Experts of a small language model: 386M tokens.
Below are experts of layer 9 (counted from 0) of a mixture-of-experts language model. Rows are named router (the router's row for the expert), down (a neuron's output weights, with its number) and show model dimensions 0-191. Each number is 500 + 50 x the weight over its row's rms, rounded and kept within 0 to 999. Numbers have three digits each.
After each expert's rows: "raises" lists some tokens whose logits its average output raises strongly, later layers aside. This comes from a sample of Wikipedia text that the model never trained on.

# expert 52
router:495455455515497510495465519446436430533530463490507539536460424571482480495538555460451475553534481525478411531490537389614477518539532504510498444517432556512585383485468541526527422501509405485519453462503491601497492535431538518445454408530474482485472451477469523517448541537444565519602527486544451362402540523497478587540478551419486494452438516440531451548478585481541478493638524403491565448506447530520501469500474417506434557404411589470451553540516491504540447477574510528550502570559476437486568472512544491451539468504536444525498426380366561543482493487449565443
down0:470530444483574514557523485513478512480456565565458576462531422490505429534487450680498424457535488490452427498550373463451490456483465490486577485508509449513467580570507510564446509496512528500553497526538465491560506411538457585522480555531478458530487462507460469500533506484433458532461515436535401489493518547520489603559487569458530501444449515462562522511449435443585524539458458476416448473517484477555626580542466501425459575567506405563552498590476508481603417570479498576490527356501578483548470494506453556519522442499516447551580517509596411517565571512491436547
raises: ".", "'", " (", ".\n\n", ",", " |\n"

# expert 44
router:387463464455461583548441515513487503604549452431582509505472451461551608501534432370470517500469410496484522452503579489506520521551488482480428451416510521506621438525525431535449509486563489534573512474554486507496510537490556492542571492563469534444489482508548448441450503503511510457600570445443412446517568451521500578558496571444497480477504452540590368549583433496598444568559485503510516497563466505524430530466427449501539543503472562487388528549559556484539536481564543515532526608494490470496490497454470522532489568411539499512533406458394572562497440419456538514
down0:551487456526524541496534412480465476534479546548543534517525511534578456481566505481459493560503477601448497426498511509458552523436467505456632459531511556536468542535527518503490393477499395495461451547472347532496504514452464478466541384522491486554447510436600579488603481528429486458509530466435476547500509401518494519481560520538543489454485509535498546451522543434501414494563476459522473610539473412389429491487537514463578589459380557436530528446474480502418507476500454513525496500603502543536441544429576529490598430483485487329488529561503444477500436547532431489
raises: " ", "\n", "-"

# expert 30
router:466525434555466481475455460536435512570466430512534571334505448530553570574527469477470471564605410544480531555521629485449520517526527528486444503443535519560549451537477429556538404453504463383529519492590529622524488526490436491551492483442530588481452528545457486579528446424441513561461463391524508501496476498602506562476514524524420444514474487531490442497508440444461498514492478464498561419513464506482560579570502476481504553396513430494441522617464524563500521560470602484531517481529496475496507489450427503545538534507549371510501440413445511537442418527544527454
down0:515538566523509556487391497505471496413450597473448513418496552516529509557444500456515488440569577517500440447462532451459413485475559559444519510579516593528559508506563523509523519498520436463437557592503487458479446517409537507483446538434452576581444511408511532449484442602478410405479540440528508456489473531505476483639541438558513510530447570551426519498474468586531505533506583513525555417563514517542449527440485549524453504532522556505487505535625391581613511533498574445561534475458527392520536489487531425489482470460524540506439387456458501541482491551519468405
raises: "ist", "it", "itar", "orn"

# expert 8
router:478490487550432513487504482469491423518458493461482435476519498555576520481471507423449529470505517492444485401471570420450476566539465513465408452459479527521576576606486535507500536534528508479503451545483440577380467451495444453567500514540471463402393472601509468497394525511480571475499632386504505417469485511521453489529492513500439522490464451496551424482527538485525555514439644478454519434474408539574479564492459495445491583415516540482525505502608615474488564551469436459508498549545408438467507491438468476506423562481606446556493473465485477470564530433604546454
down0:454488515489560459458531474571623450483439504498565417450526540505400565472586434511518486551496457506394560553504577487529435522400490506522440557541511484479453578481435529455550486528548533394556402398486548477476567466413583565453477517559591503458493556473571497474585525555457467555475452443508465509486561572493466471412523460520454438557581612496420455461511488431564523440514537578376478476566553539525575489493497473497504529456491481508538430510538573439472458429442496527513433413465479529487480521484484528506433481443438437467474548519516513406465470553440594481
raises: " (", " and", ",", "\n", " to", ";"

# expert 59
router:436543472489401516538473456504424488567456466501491452366521444523519584531409516438554500503546500483459504500460557347487534582545472482481498447480547532577566480527546444501549541461537476417560457515551491562508534484536453467563512461485465491555552519515440432499482535426501603570460495486514528502435499515575386419526481504495434420544508456579498465581563491345474609491492491469446465455517455461546550513578502570495458543528427368463464542523438565595529412455473512429530509510532452521452520426454461393523461560499534405496536459480495433470483449457488499504
down0:440490544571448420513464463512550494534501527517496581498554483515483502443464458568555408532571585532466543514510572456564525514490517447507483397556549547525553539461488531482459465467562522502459487584415501472439483540545498559479432472467462512525539528466518551507573474590365451459480554547546527485523567497482536566470431529454342526442582600559511559544489557428557531472398565448506529523511514585521445464513458534476445557480492471506522506466518475478512401484576563495450544523578499428516468421390512493546476484448532438479469626451565405615500440458579517425
raises: "r", "o", "i", "at", "az", "ol"

# expert 5
router:467537473564372579503475460479336445534517447483439486517421452560481499592538473443515419503453512475488407436429480468614500509547445513435413499374421497524562433546500503569531499496508420554484480400519496513400474467407483431517449431457490441434485529514497475474463462476448489439459571569460466446459527509508395454598579562513521513518527435546518502501536483447475576536526501482446450491491444606484560482513574514498430597462501557485480530564486535461513503577480434545486524489544483448484561484422494535492497603494574541563479431452472474469571471427552504480
down0:524449608432483470485609486537480530566501521493486440518441508427451490544449419535571524511469494480530500600463534562461455439550491558466522533350483462594566496458504387483509536472477531506584524536491459584492548498546555534578511476538500467543479386490523453429474541574464477467454533556432535521498460532498554611481480464451518538569625382500459477569456406487576446419485453522473485467380585479538466494458504498537410497453563508509494522477470436560498575487541474473594548440509470509494612582477466520536442441495555502552420509420472470482502582544490482524
raises: " and", " for", ",", " in", ".", " –"

# expert 36
router:484452492556420570500453412488375468542549503515459514542464459555458507591512505484438557512537462463505461460497556412516475539601414476466556465412422482551594416568486504559530508499476431416537437475530462530450505555437474439543448528378568423425433466521487423507402486513505517480534631430449503378470500433504458512554566624516461470468425405546545459509488480498463474519527562478463466452527464564504476517556439509461422545449483552479483555496533587431488535602563486513588555595540474457493507521499545485494442540457549543518497454440446486475510441461486517496
down0:432511540514486585556515563534490555492530533544566481515454463370479501433417527577528503504506479573482503550507522475538429501538465551484453552433591467492574511482473486473540529526397467478480468486454529564540488481484487544409580524489512516446442526454449568415536509516439422503511508557519464548559480569515424465518519484483625495584504565508418505537565438573593461434511426472547545533416482418428475493457518594589439429496480467523439518530577472615583558552547518412475511467646582488471527449457483450570489577452498533481449463494575458435517503554575442464
raises: " as", " at", " –", " by", " June", ","